Experts of a small language model: a sigmoid router, 598M tokens.
Below are experts of layer 4 (counted from 0) of a mixture-of-experts language model. Rows are named router (the router's row for the expert), up (a neuron's input weights, with its number) and show model dimensions 0-63. Each number is 500 + 50 x the weight over its row's rms, rounded and kept within 0 to 999. Numbers have three digits each.
After each expert's rows: a language model's description of what the expert responds to. This comes from a sample of Wikipedia text that the model never trained on.

# expert 33
router:513487463457556577512586524457483464417472473463512507506611475489492404482458573468449512610491423461530485459490554518527555539491448464554434403543511523425414436424515465482449569528496527
up1:508458475515538553468514555480423490514445495515497532460551427506526537553400529522551511572489597451542434450541506520561550472461457485439464596567474554416495499537481457516464540469437524
up2:497473552451567468496541444450535521438492580379546480519546389541512445444478501565502487523503542614529483417563583483457523520508460452512499382555520451472465467479433431560468490506517523
up3:430460524520532410479518534547454504412497533455464433608533493415531560466524493531447491444546451575583669441555493490523494466377479523563509508490476474499494509526509501472506481544569520
up4:426543561415596480518516455454525486385339485478510500502518506485446443468423573452494480496547506565535509434464478555509582521532421449481616469485467431492491483436480499526495434543489546
up5:466443546526526407508550482550471500427536524454445560423487532489534505492503542427564471491496479615543508544449513558470520522531515480582456550548517492439542452530450376497429610425413602
up6:436500526481546457464520543500468556513568483443519514499471484400503511513412447475480505482441563530530484437468495494579561406481526528460540440508525553522483487424385429524521494553504567
up7:532520495496491497511557474410522493480451479445545467485457383448510530373563481424512511567582406515501421463397505529407539555581598474487535520547557446409524499433528542528510557468482541
up8:575493480425467551546487539523361451509588464482558458389446495472557496518421547565522521489441542461622384466467555599593590364478471559549496498579425583440512486495512495555512445457473483
up9:537425522401508560547544524483499489510506422489505495548522581529557543448601543484551519490448566571506473508407544600456487484461448475516405474454403441454530481469443450434534534500528459
up10:514482563498503426429505527508405544582601496573482541498568395532427524381431513477544540462448466458418465500439484482454529556552548500479547461598542490507394460528484478510501518429532508
up11:511462585461505500554548507439539485492444497447531454519567518527534466506487455490505493566646537557525477551458523425377541501463473563507426462446510484528550456452504421432518559499558511
up12:508515443519498466538531484571612518558471578346574496501538453484499482470540526489499450500504520459552618576534562550397576554502529563446491508464542451478486480558495470537467396551502496
up13:513523479494442468529577544492470557518550504464599531513522500487411536431435436511463450510539407628508603450525552515523471415458458495432451515509565480414467578482527495563506508565517525
up14:514476526463524484449492524517350526486542565362565524535519494526488517450544583529450392515525438536631490510511452456522572501600485515482410503497512552613570547492508578522446534469478537
up15:512500638527542495508497520569451448512463536508589475481483535498414556519447436510521560499461415561500482524497630475443579566514546462582461554458506529534577495390527533519503393467516410
up16:532429520567506487497415505514542418492502486480443502532602486493523434566538436525547571570522508512378507416527468482483576550471406417453493522475363475573580467427528552385515486542520586
up17:425561484521428534488506557490442454476464501500512525526560510560484478411423515462427498534507546449508579540461538522456608587557487509451501470510616387435487471501498506487584465563402522
up18:514454562500580448518500477531506455425505578509492505468544525510518465544559477517497525539529505549532502426503456599606534489498530488417438454459542506449566572531500463566490396558517570
up19:470554495582502556577500488481453465475551615498516558437538513423406517383470570527517514575595580569586512450517457585477594447559474527514517618489451536557537475436426456531553369583401648
up20:494427493539564499452541515574477514557396514489546465498541566475466461551512524508521421429522464416587481340482595543482476550489547463569472449515549504471591510503582450453523527423617493
up21:471516503452513403504553649515524504496507595424489519508499460538466518452539500504457487461568496484581496415578533454494557570480468544474562510515527361484503483570431405527532541438572499
up22:547473451477582515486566597447464438535503575537496525468502438505484532475454538563437467537517511630511500464409522506501521493561487466579525535494563496373654472513473431444487463510408410
up23:647472551523521456498479497508483540565473540440477465486451557558571438511449432408512534516504610543389525537439477507551546484521454468559466598463486530507438476482517454520535466592424608
up24:587508528540487522472522562449441559532492483481468479491471472416526485486449487448446394495502496545511456519391489464529497511524452534578547491559455531436473477524491500475478454572525553
What it handles: Opening syllables of capitalized names and words, such as Mar, Bar, Par, Car, Tur, and lowercase con, sur, ag.

# expert 42
router:562511401443563498491548504472430461547553514451585584479541386497490464485450474503516541537617498594421442488497449499487571457461409481557508478523510544425440490463608573450444538447516471
up0:443454477448454471514506538459491449482426565525570523515319546550498501497547472484526550524509526566390473459482451481482536439549561456514522512534469579627546471416446478501522461558510481
up1:398467451439419372467483492447581524560528556404544503534500473481570531580503469470572566516577498549512458522441516520558494496460523419541525515456473567508510491528540576565512458542449496
up2:507445491468540471563484557521586438557485498512546583563508535466422447464462503532497465505484471575514497548550462398509485386372511571552476474492486479564488552483506489423466417517533549
up3:542509503431592525423501430547525480600549409461578409481518581520515531551498425488553534488525536601509535541450475602434510476573520537573453474533468521444566524458569475569483538529492434
up4:522508536503515500491522589513598532445524506515569450502474535474412555471548508493558386666514463449487524425476471525555496464494441511554487506502544511514508455487504459391499498416607505
up5:515450492559494488527584409470399439460512487484507575511426457492560538467441523552542512505549426472560454471507575518461468464395505459522521519497429551483503540426471519518478453488455540
up6:439488437434524462512461514485514457505463553501505518535477465537500479540625560434530479483539472484419458487498385451545478551499445571510495548486519422544495560468605540480400478453582473
up7:565484520486534569407588525482570447496565540464538534541405475491516443432531551467566540565346622592462529491511571543521472428503516487479524540498476448466458550477479504588491576544488637
up8:482548489417499508455508537537481530560498545569517489527475458458474481578533473495505562442552564417585477507496496585529507510530657468525601503596485570445454466527541568505536478557592508
up9:515468478423566442501570436369401499512535483340560485588517477529536511438460542524579499529569418492553472498458476417529556526376506537499496588640502513488474475488530583495542465532472470
up10:540564547444517563552503532551549431498529494505542529514423419483525430460550430532461411467506413521398550527523552528552438512502433463551448506510428575561431612410449543539543491543508523
up11:577443517513439443534515454547521452428511462515466554426522444494537475587387488400562441576545500578417522510533457471549559545502389354537547514520507555502535418501544495490506466524518451
up12:573564433519578423557506581369455420403446497496493564518489446448481517506508438462581466497455471580447511437586565462478436540485548524470578571543455434489475505561559499415469492499475581
up13:511498501462510448546564522413547471499432422463447549579483450510403421484501499397532565445503340486486460479485531462509575443408502583528505511517537454404492497471491486478433413462482559
up14:505532472480474554485450473502442445539496502525435550450463476513544456385429462495472532546520525457465560505506416452503500541541486457494557477485488474442507381451482544540520457467453549
up15:573498542491529535493494517483494506491386517546549432539395432534520453509623516500440483571417503502541415571514545537583550454518563468468527611503481521474559458568439523552508505493477570
up16:456491519533461553524529525561471579477542490568571513466380500457520483412409412442439491568455471504448444450472569557504510558514446358584520524570514463537536482587476473475459457590457535
up17:540465488423547492467569571572531472530543540501433405443467498439461410492464528441505524504467492540535457496536405576513555467548492579503469550525533430544518471464496503567542519460517549
up18:566517525416405470464610517359541461479500612500479586555531484471456504479496490484549517505552443543416491520487501468490606518572421434543389552492537541498478472395553574478543426501492463
up19:549460529426428520567549490545523432547547578494598472444498479472514375452552500550578639513493441528544417473554416590550403524477485492550360489507490483564493557430516491521467510487444483
up20:518481494491558572521546476484511572513508531483539461503533536546536529471534544515474414512468504559508534501446458517525513519412521495466558504528475552498480528540537524467499544517501538
up21:475563415614468526471535541492483501505464546480619501443466417380475503513496522519490514419400449475530444526461474552544456526574589555503516495588431474457484422562503522362536508468487503
up22:451531441505492435538449462533482445510541476507541595415548458566519450509463594485431493548562513531509478496431577502421537402461485519440443509415499491517535426535432504429415587558486557
up23:534446506429477428593449501524499383525462399497450504522561518459442576521565508527502553519465436481623489416502563554457550544471388495549511489479592568505492493462495595479533527442454503
What it handles: The preposition at, near, around, of in location phrases, plus mid-word pieces it/at as in maritime, exit, compatible.

# expert 36
router:434495481515537516498531522546457474476483560400480488594567498432517481410442517477569461579441431493497539498537455472600557527464415457487470419508527588416486488478536537405469442508531529
up0:528440471489475517431449584438529513543531381517494508525549495542442452534381470530561515535512466659596572533434555496432429495482491479518428453526540480456543471517500514477452438528505479
up1:495452406526536593570518480480487453499533576389529518471450556591562454570491544548425493451481487474566483538465496462441470506512455537529491474551435544525536489558490533444574480528476476
up2:498455424503473428544377518483507484526525549354499506480480561569513514391522608471497459560491452403525495522521449425411507495493561532512511595529472525501386492466549506520474527537519541
up3:476461501505504537483479511511531491379413541517580445529474498476521464562514526508452611602523575495435503373508606537551529454492507521552493413482481532461557503494461611480454564599552542
up4:497490444508500429470482453453509513543561431530505518401420577516440557488493516482550461467556540523526512503411546520513453550458525544495506452504421573501535507502598498384452469529501551
up5:458446397527572432489561584449431482508524500457461519497589509563467556494454618414502517466499468561485560423521489449433439494521397534501530504517503478488550484389522483566376464517358492
up6:470477493499573518565436521482578444551492577437525425494545582438462553429499547521548519487425522517481527561551536529572386434518562505455390449579449511510511527492458458462507575566453427
up7:473560500472588487446520542587531479538537537557484502521499537527507465554442505591441441400443442493578438437482487483514582523530567527453492470448499550576516641463547495438528425437488418
up8:500467524524427378493438476475484405423523493563518465486528473538518489466485481529551480545455460636529505514470442572418514528597434493500544528499462508466412449539496454439547505516511597
up9:434457491475551483531527489420465412443417479523443570472522578464521387513492474489459554570585526520415429468423471567534511563512533397651474479518504448535414562460522559505526427481511542
up10:439591491513450565521514538482546596479496470494570574576504561471454411516531529489516482490422562497448453510504440462489574479467498468611488449567500509439535535491410557489490468544477479
up11:455557454571522580565590438545450562445490501570487543556520550444443459446485482521516436571540541487548492550455438450453547536482582471402475482414566492545433501477510563418429512514546573
up12:433518531407412437497478486505440489476493438483498406504533524540441499542452500543433516464518518475477577598463590422540554481560439492543490502515521606511454532554501566504511482425462514
up13:485470442517423526442393389503471454365565508431492568437524529581487553455556605495505518450532522575467407513476491607539529468540467441502549475575459561493619459551583525478476508476513415
up14:600460494488477455505531419555490470448472605423503523531491439523555486540456408448462449449479385434495492453502497492490528673524506466495531418531457447408473516454478495525541481524479529
up15:421384499451436518420518592518452496519568508459487584478461495430512545374494492501572561427538514522524424467407576361474514380488456433423609554514548545482515441547460507482522621450464653
up16:483452438514444524540482499498463456523523579451527491450481411483486516458507509508520460522442497488488555523477506589569598474429473468501475485453479508494527503467514531557489484535481544
up17:549604543498564579512449537584509471476585454401463516524526508452464455493557506591506511563448545470539500496509450517493455500525575484423525494492517484399494490553546516427489428447503377
up18:441519575515555421512486470560461452521546530527551467584397484530536456528433548564499484477450450466523492489561414379557539450597480465477588537538503436525594590501493510518598461498463519
up19:420520432516555456434473530504470536502452571496588574536515559533499574426428564474503478500470536498468403499464532511566459398538414449575507503430526547498542515523526476487573505569513564
up20:451545505538586561530518522499421452510500491448466533508475536517460482457406501521490485541498514485444472470461444542529539517595455504453501519589540609469422529491619431562529519475445520
up21:427466536472503430550533500464494466477375679488534521476537480485440479431518634454505445450496521538466526538524409587489532579539460531528519527554548435426456532471529458470545565548547533
up22:499512514471483495490442483509508477467514557541509602477486541533462528454572436564511511498542506553387470511441510490576483542474448485578434485507494491506510475484519453513542477483444453
up23:382497540502439481559510519513515490548512499451381434498405546455493484429518457485605492569434477504474461425538463520538484595500577431389587500515432502534473459577551501459612393453465558
What it handles: Letter pieces, especially K, k, j, ak, uk, inside foreign names of people and places, e.g. Kant, Reykjavík, Baku, knjiga.

# expert 54
router:516513459458549571489531483471550455499464507487560525453480552497475535542522627493442493526517461533554509498512427454478486527537398462487548447485615594455492526512574556420510504390484513
up0:445477456519497521554456513509456509546574532531439563593457486527512511533482473482445507617438495508402473491423468452467483435364541536472442455557437518497531476543468465474540480475544542
up1:445393489459442526571450541547506422450560551470558479541512363480487528473535510525553565443545455408457428478483459498425498469549477498548546537440517400529580556455511467546508437430446535
up2:559511518489546572514427500421459457518515557558497388500512436503495472486594552438481512546551559475573553477509495433457520484478485517475538515467539457564492471492584501550425553528547528
up3:465521518466533544551560450466524485477567482596547376465515463593532488450442484601545512535475482425617508491468460539507498515416442491541538438497476455337452632504546507593557534534522507
up4:520605556524603540546542526450568541439587542561479556517456472470486416429519576424654532547443434530444482461509538532526396564473467488525430501531496470470485466491542475459518448501510551
up5:505462484512427466443562530418549506434498433471394512411516523571478516547506460475482436518514536562421426502556460535476488462523481506523592497424514476538481545468545300476476535559491511
up6:487541559373645525537523540466446539465442455592523528503474451493567516494507526447571533485497407573486480489453498528514581471535479480471510506540470483485490478507524487514542515532599524
up7:516496497472491432491501387565530454585500528438444433614562537482497487446531552487495523553550500443456498375483545510419548552441590520562488496499468572480495481510485505558418415427514513
up8:502450456531455543516445583507542469473453544549529562449521452481436513539546432515531449482521548542555571402455452426553555507528484439497494480468411616475484450460430422479546507499494489
up9:440536536442467512506435440500506516468467436448471388490521517564450531479525503492520524563508494589556457547498521542441493516615458508466547510507486490573509440471447501559428478562512546
up10:572473501511565516530525508535413494481415500441575566602503415528513504463445488522349498577508527528435426541538539625490471457456528599467489501468584499509449457492468518494453579542473473
up11:497438465404535466509486543593484499423485495565384486491495536485486462487443514460514571463515574476524441542517435477440508541494367530469513591604434563422550453668479538511555497430466537
up12:497546548496499516519377443481528436500552573597477551655522446408552424496526507524485604510540470488480491526524530538396568422464561545480526469502452541517478450535562457455454485497551514
up13:534429493478497609525444539437509515494423551486507480537462513541529445474454498489500510536384435412503503455547577627460611446527570552508446544606502583487535451474543574521482524468464444
up14:466482492400541437580475414471446464440548504549523526500472580467565488492461496567505544517547491594478514554484605580410436529506556462441511490587555387490382580560497488460476508602539496
up15:523456485436423540497520471415505468506496518480457614542491526539502440513435543425451444495447610458478529489489466442536513539502380481467446571429530528469449550515490524511442379486457582
up16:555505447454490477548494527508527457556440518472432371557429522502556447495574552495551472446569496490425524501481529483477532547489441478562571552509513538448601516562587528468515391540480453
up17:487523499491549537620586447552498452446492413458444487509462536483479523508494468503479536512536403484444538472550474468513536489499509531477376554411492530537588528491554470425457519439481490
up18:495547536462575572512491529533583478433448551500464467520480523507447584550456407519523542447562520521477537502379533601462458487523534478477523602484486499470497539579623516564415418529550532
up19:503470483488517465474556528533491458411490482421517574392460653484548536535493488518464366460541452498505552523459534548561566517517431495398516468495497416569459561483517459449501512581371497
up20:536539412478531434452483520570447497432464526498508519497513600527547500508528444520429571482594607584487560487585583516474563482539524474569473460454492499497448480491502495457569489430530529
up21:563501520515555501513539451535496496397476465496466568434558502546540557399404427513488542464490496493577522531487508559490450455414510545482512477451454558545554542532443542438470412473488498
up22:465563440419584552595476357524486547437494574515594516544493346531462505526518518454557583509509462473519534608553485573520521510481435505515486503511473464476533518570534430482535380506548534
up23:432431456469442471511555449547440442548439513508542536546518454523484457506513533551542447517420447556630560498466521579384577533492494622479462484506519501436495497475588464544492480468486529
What it handles: Line-opening dashes and labels in taxonomy and film infoboxes, e.g. "- Genus:", "- Species:", "- Music by:", Binomial, Family.

# expert 28
router:508419501509473516414546491463515468535429451424497493512538606419497423493497528573478526588509382434476515531475552399502531489525487429556565471416436601440441538514581534452492473537390469
up1:526466451424476477413515448551424428553510474489550428542506508388455432448428571421486473412463435465555430528477538473468522528451625463481568461502460535499521497492634483483377480506540438
up2:498495543496419495550590435508442538518552484450585445663523543569405555478446569536451469527494431488500500518551434405435472487528496505521459499445580521399485486474549503487434479451461490
up3:471361524464622441442515538541375557512436509558516571426548497422433482551380451489487528533410474511457457397451476621487531485449538440494475559545552535465494606486536595532523460511484511
up4:536523536412457533458481630514501440454463443460546511599586438483540495484505546508429535554520484398414551536505564541480525482587421420632525571629496427527573497467580454523554406376527401
up5:520471531512589509516498528498487454512440581532562464452542568522536518483463618558463506466456416498395474477541479441534490520484442496524545453562477467524452540478496525456501520534455453
up6:544506549469533548516498578524425407426502474428577576461544507435419575428442501498542486559476426495548523463387578480479524507610488447497455559460395507546530494553575497534518489469513572
up7:512430477455537546458510529523544470541539589461544483549479459474467469577516473486477489504451481536573548490481611425534509563464563553560524452544496445502552425465501458510524391483434491
up8:462485515482414433505487424504556527492519486499469509570466476569525448479456470476467483508495508471479512440397602502566525524511570513507562454578473446471440500563536501615421416557458431
up9:506603516500478480475463569505484526530523383553503437532511557555560499490488452547568564524554490428490459450417487537554501499588463497485409581490560534497479501548483479501432547390499534
up10:474449584559500521461634485485456391520488443543528438405491515435580488497496544422488473463527456572486520532458482508514454581469372528523513534556435524447560570543569451509540549530521491
up11:547510540431480448449615576522512529526459511533584505468498458545459439594522469423486509447420488507604457581444484464571536504506479501540516398537446477559496505399527515565515529484451459
up12:479447488550569529445468494458477548491561517540603591526515593461381442480478474592432478534552463554462390576561476487432445433492580525463435528529514469478434600515485491447443514506481370
up13:446422550516534505455549509439607401382530442486446543480545456493551400478453480521482537525515484489494506494523441487413483496489561524471411422515396460463470526516560514461524473517388544
up14:439447511462505558444578508441389489451579443614549507466530518494525517496488398505460473412524491548521557478445464539499489419504508445512597455440497549456460535553523525465427471544594481
up15:487483472631408442530447482529473469443556408432548503465520589479483544536395464498495508538488455541505554470466563456438549575465544509524474536515482469454532489567427506647410477545502468
up16:480543496498499500568472580495483490559433464556660527438453542378535504465557505563466515546514470509456525544478482454513514442491470594507487537421494369504534471557554464500392454524455567
up17:539523599498490472507590512454468509597584491465485410508525405457409537413511620495548525539553483540525409540523521501510530369504485471508430493514538418515599495545554441409454543513525477
up18:518567602456582536513513484443516514475522405408507559502434567446438432506447466469532477577497543486522480549547592457517479447525477485485525527558503486532455534560498427551417495501544576
up19:494529426440501503440531523591548571574515524580511396524443474409440405571473525551505477483444455555424489569446509394470511553526460486452611583477466416516465384423595511543459555498502479
up20:454514415519469516503515463528507493529448428465524553429514487455415462517480479486433552518532430412497445647540566522475558508558513464557560562523545506514412434543486469484457511462420449
up21:493497394477457516549513523473466568542506487453527470499455513457506546480441556559495413516556547538509463574559500525515517469457506427604526536551446549539498567466544531564519398510489501
up22:522513586520543511507443507573533519567485483518531469453493515507415471440550556484497421489404452535617459450508555462461501470489409446542614472578461467448455580474558510474435491476482482
up23:504560577582475402538497518480464531531532521444589450455435549487505457479420605524491420453492552542506412537487530506552533474531452539518500475528476419561486533498560508510499568475417533
up24:436464508517604515474449523500564458438595443569434615472502572532378523512470553601470523522460465522461483448489504561512504547433466499542556494511517570476457541505577540474556517500482507
What it handles: Middle pieces of uncommon words and names, like p, op, ap, ox in Olimpija, apoptotic, carapace, plus LaTeX backslash and underscore tokens.

# expert 45
router:503495469412532501482496550469439547455487448475560556559469543470478415479444524593507510614407490497570437446470477459469505536550511517518577482491500510485456536610527543530434532530482426
up1:506526493407501570492542546440471451449523463422499623499463496435457536518493421527566550502490509546561440519523439436484519488442520472430507567487574385501451532512521509488574526463517540
up2:429538550435562485558506449475511501583523463521447585467505532490525448436535519453490471477463491529407480495439513454552561462483527403557429574482496552588503531422478515584449483451558514
up3:502485569537572557505467480409483438514581463490605513429543593519505529475431492513605494503503511573460520403472468494495509396514559553488408458474540528525436478458441504472521572528453485
up4:508439360552449519426495445457446412483497523524519619434539494588457575383535459535520510488498571511451435524472447440500446555490512493514556531510500574492505507487483500500492508372513482
up5:450499513456437504464437525494485550446552457466578446435404455540506507472480555509537494471428415519524504464457540456543522552552548529532446454574493497497554615553533517627461474372495491
up6:438575499556494474566507527564457498459426520493588557556494465565491458438517531512489484540542599468485538474538382509465481543413520480462515386434546584517495486570463468472535473573476446
up7:444421430565596529522494572555499527553473474543487510561477535465491540473538479582452519495520556538554449445478516418572466476449532480517559477529515557474491386523536563482453480529523402
up8:483589514470538575451575486508481559510456443514436552500502504468464478534444494472389579571428468502505488617496608583518512578582479470452562541502455559587475574445508504600465494454488504
up9:433584541520521498476561444529504477517530434494515528531480520481459510527501595458545464479526523514465581473439548461512445564510531505479499444584509542388506535510487486581440472440406507
up10:514468502408603509589557548524414527562544499520609498549438528569562395478567595411517513549497534493474523504403461545495522555528580497559515491574383429512461543467510506496420549481549457
up11:520508461402489473520479381476492475524455450488525588443509434477517330491401550510488520491462523541495471538503493442494507423552521483522504557529503495532500465580565396570455577519449419
up12:597527432507485423504378504451492504538504443581533518438470547624523482421481524467522523528459497468477498525490533526487424481474475508552552575534566478510419537482543509525565512496495475
up13:475536554423534586443436493448439503502375518454490511516427471551528467451394446487467578539535542487580502484504630475540517524502483437562550514464444587412446526456531596535435495516469525
up14:463545442542486468503518432529568552556460373592571538527469572475463495535454420521428558516464520492532470489446492599494466514606471513455493477529491494540462411446478528467473513557498481
up15:530552561451494449505513516504500483450464458390514609524437511501477570515472440518507428490599435466464467498513516540467571407497531480499501408633491438527485459435524480461367470442501442
up16:444427436526548477491450578502423478481521369470492509448508502571564523537526514480504549562548407535448469567545511474497500558520493444421602468521491485513475557544544492607529538461504456
up17:506454560534569514507518542496561483430551488415567497534476452552468466438392630482468489604587450498529565545464350472499383462601547503541558519515470431541457543584538476498482493463445443
up18:422509469450499568489433504449571467476356455410488566529455557472436480458488507484518520556497532495501504406453488590538457551425502552498550462504376557457508566474481469564450475480512632
up19:447524427509575550452537541544435501537564559524531492542573505564458637450478571507549490488432544500499514466463490495461489479517411496502452448526492528548501439464503508504391516522441524
up20:485473520432635475505444519428514464556434422520486463463493439472526411539481508461546474492555565477507511603447483509488448518567524494497566484572565498433432549533585473490471575605492519
up21:487469411526565488456568463523460504457487417542587509573456448583461497483485559494521486525532441546460482465496458440487521488451572496501550500558528476460587537538471476588430437504409446
up22:519585583374440480544454553451468547475449500497550487612422487512498471538405485479539555514430372565502470481495529481521587472547507403443554557515550554537420525506479530527597552603495488
up23:405566505565593528511568485454401550529499458543518599491538471541520420470430461470604406513593471588554442460505512534430525575446567471413461477582574545446508446490514541548499463483467547
up24:369519414346491499537514537458417489515543511557534497543514457449517410547496483548461459459527566565480519396486421508429475488569551499450466490557482517451402560523532509471611412433561537
What it handles: Word pieces after a first letter, such as t-ant-alite, f-an-atical, t-ack-les, plus time and quantity nouns like years, miles, percent.

# expert 43
router:506524456560555548435491455522549509505407542460529486492530557500525500492539455556460468633466476475510513560468485489438524417527460439606538442534576545456435465490479515487431448521480446
up0:483472500494543505482538490480503406488481565458492511574575427493409526572486396518526562600485529521402492534498478493447463436433495517499454473506483400457541512443445472454471421487439497
up1:483550536488416487419452605528544418587413511471535548554507612499471466604490481481478613496532440540524600565515539514493438528561459460576488538417463598572435456479506531514486477646488464
up2:453537485460466442494541551459517540539467521369527437497494482478409499475465424561515488596506458497449502572489646549433482486563558584481542537522544512532406405387480515499504523473483520
up3:540426560580483430590586478499500440475557493416499542602499439575433505458530513493442460495515520550486421576527461500521547534433423565597451418551449537587515507536587533436514523483510492
up4:508449462570450492456478460569494534510619447506550468492488534438442486483467466532507546587461559516458470494571536509544479473438509517524403489496544580545508467523439525644536438417473484
up5:481522545550518496490437402544571420500562506478481538406499536504509491482534544569440526508542476385504503544600530500456500465410462492429517506441504412432520545520512512513457548539537527
up6:467597423498537522544408601609495527501522512529478513486430493463531529432527495545452491535466480451522414438477462602437565532376505539476582569555496548518480497556524455522482436509457533
up7:518551507548525530465547523538472459516478465433532581530492556473505490506518422506529466555552486489453529444482476416497448540455422464513523499556529466528470432445462522468419450436511502
up8:544465567458498590563516527484467557556566497420625472522559433435422527456537460532457474489460414470541536580521549453522505545458472497476443471484571490533461509505407482464427485548499497
up9:501520464529536455479540492495559480464414556493537586454511519512475491451498497494534530471500465528431579553467519564454497375429569400566535544517519541537556548495503460474544467421471435
up10:444636557504472471472474454482554492465473477508375508519491548497486605478509545575415487529491484551529488435393590531528589583495539519382441554488511500559426528494474480484573572467494501
up11:452445516460525525531427543468536459523537466563459447468512451536467552495467517545572415462484456562423471576499507419554518503389528527557521569498570562504475492572447567532524492492540513
up12:522447521525550556490589560436600534497547562501528357471519461538533533411520476442491511557447516551589433530426603542523530479465425501482558512530585501510573457486493617483550409528443454
up13:534485476464464497530604427490564421524445534572547535486464521480472454453488600556489528563509596455493398581498472443468495494514532418600458488572569445526534544561464437574535517530630455
up14:543581488583572421423575535484530473579461423505499448506492521496464530451523484564571467495479521573521526450476503449551520525454462529603556458557489578508504532498435580561448471436529485
up15:517472515472512503413557546447565505428493503538455452455481545547459507520531511536408458496548494558509485539520522442454555618570510558509533492505459435488526377466457370591494502557521471
up16:475527456543519456478539548482488545528468539483541576516486566522392620504575449520549439525467573516540524415514499425497553567513566522440463516477472451537532585504561485474544538562467508
up17:441509438545461520481524597448586592499459540512475538412513464617502546463480586421544470586540465482486456527511474492489502523475513493580541435505540464443467480461593463472554599546486573
up18:472508366518449523495492416491549476535532454460384520432449492436426461529480520541430481375484533456515474533528553575482577516526483543452567533585457587514518447532484493492505486450491411
up19:578479476543526549482559521540453461456466492414460468464523526517488635509478518464478489456503521526473593505527445545390499509431497471555511493555418527471434448513500398463558476461619586
up20:502488540464472439583533510540452474508505514464523449499493571577451458534506513577430485552394482420436586554557514434512556547545570533521540421476504577464555522469530557432442442528530441
up21:540453481568573575454458493472547500562448473514467485423580551512460540432482558503404444550447508448586467450522443539559563484477523496475534512395455567546507454523531437510495505475455550
up22:512485486513536525441468486575405532542576472554516468466579486560474498514487558582482435422453455640543461580538552567319500564582611445450462497545480536579478524459502524538495546586568495
up23:516555508566457563529566528580496504571524589493461516461498472525500576595484553472528588430485495505505486400514524474564552507478505446512459481634559517517526559604473517457516390457501484
What it handles: Modal verbs, infinitive to and sentence-ending periods in narrative prose, such as would, could, must, gave, helped.

# expert 56
router:502447556405495542551487528477459424429576604448556550451536510484455377432521555537488515604451485573478448584504472437449524549595490446468535491453542560423443445522489498492477491501469544
up0:436633530491493520505423481581442538462525526531585560472491525479449418446478506556377561533501588538491550429518467468556540582480550543501563539575568516515478504501529500512535461501464521
up1:552350493469523502551552541472441451499513512526571583515491474526457520448432581404527533387480602483496443535480651532487525490505459388419488540522541503569497533562548470442497502559443497
up2:521525489567515503585586447420540523551488556464517487521477447523436495454533523439536465447550474515534581525415493636517535613517428516549520566536572493484494547490538392474508498496513543
up3:453551520603416639462523566434466508530608553511455536481490477530539568499534497427503483421516555576470513525521517611493569590484460498497548601505523576521436447461504462521523518412588431
up4:450415541545514524523496401539490477414523416486438531512422485415543546453483493498422485560564562525555536496520407488517581462434550500561516404523427505523385499554502540561535582423480500
up5:401399436521478441528516538402478545502523482578485428457506557507500474550397486569543507512491434490533479537549480487521502535505490485475492439526514466521471508542590535550504553581446534
up6:558426507548571449571579561518514449504534536525509456425507518504488576574410513514488482485501445490530542616566527396528508562491397430510392446515476505506525479468584574566555463447532547
up7:514461442429509466451560531436487538503496538399545495562529500505541489533401501476479549428469575521493623513518536540498483538517391436509511539504512516446532481510474578564523373514469451
up8:517522524484495484552531503476528497520585501614531492458539535453507489413417537507545445492489586425450477567499508539475510472476565517523473456499462559464435483497593517460532489469383458
up9:581495594580497431511480442543433499506512627606454461530389541496509541509440524501392567518513495600530541534458485477480505495540560478506517523479415528477427489431608502562571529538492559
up10:524491458522486542451526543439497486521444492473479454494584574498500533502427534535454535597528507453499525549509499544461460494512477492506516494519521465486492455495527435460515574541556449
up11:453461428526503402501539407522414493473545562572475473507405459429505505436556517555469410582496570511430487516516460337459522512492537510498484659500492578351466487418430462611409491521468533
up12:431539464538425444464485596543414589473514517469477533451570456539421409493414450536600420519473609431464419425526580546459599477498486503554501497568558553536479573599476510467517422537475510
up13:537357519521459459467431527561444473409486477533555528541451478405528513500463550450456517489507552476477533394492587504481562392432453447483566467487613460533468495542565461443452476435451571
up14:521563463582534503596462436474542394500509460402519476539485498477500484509524532573493555519453558486527466535495420515499514443469517508502543448490473502511478443507487459466424476491482540
up15:562416489529449538569487581417435529592480421525412503461528457465477498500430523407601499423483486613456569473490575515591604526575547454474431456518481512595470492503482391548497430461458466
up16:479429508435477514484421467494595429492559405411517501491433524505421486426443569645543550561455449558599473497548515443519471534507404528516512533537562506500511439559535436465513474540390504
up17:534459532516507597547575508453574433488458601511540571507489494516573414496430501541504459510427473500409458543536488428437524467541415511458543490498518425500471473471528477514478456617535530
up18:444507525413481490519567463503569522455528574506452502557492457417513446499470407525473453557565489509533541494431565526458567486543441571427389581535581591508471530403491419453474486498603547
up19:470547524476480497430530534548624464454525443477462481577496420530531427559444495481481550530556494480474525398509470470547605428539598472516455567501518510532493401577501498561494573551530500
up20:482472461568504500510461415451501472460566504494552534465528443458415482490507481432446450426538484590521431491493515472554500490502510445441407469505510563498476534508535469504515471497507503
up21:532508547491464508495456511470588453511454489407488483523609500432549460474475441501493453523587554396399492584514542504539432422462374423507512530522384460519470489504514576523571509491519555
up22:550459506521505534530518502455519470607497464566572557405413486419554478502470570394468562511523539447400512552523547479543603411428546524568404454496499537557469454482543546538539541494506494
up23:599487474542508461522439447544539443494472498483519541506423561476479468443530394470454515489558525527414540449441502513510530483590437542491472540491535511498608456562560444448444514466475509
What it handles: Single capital letters or first pieces of capitalized words and abbreviations, such as P, E, For, At, O-Train.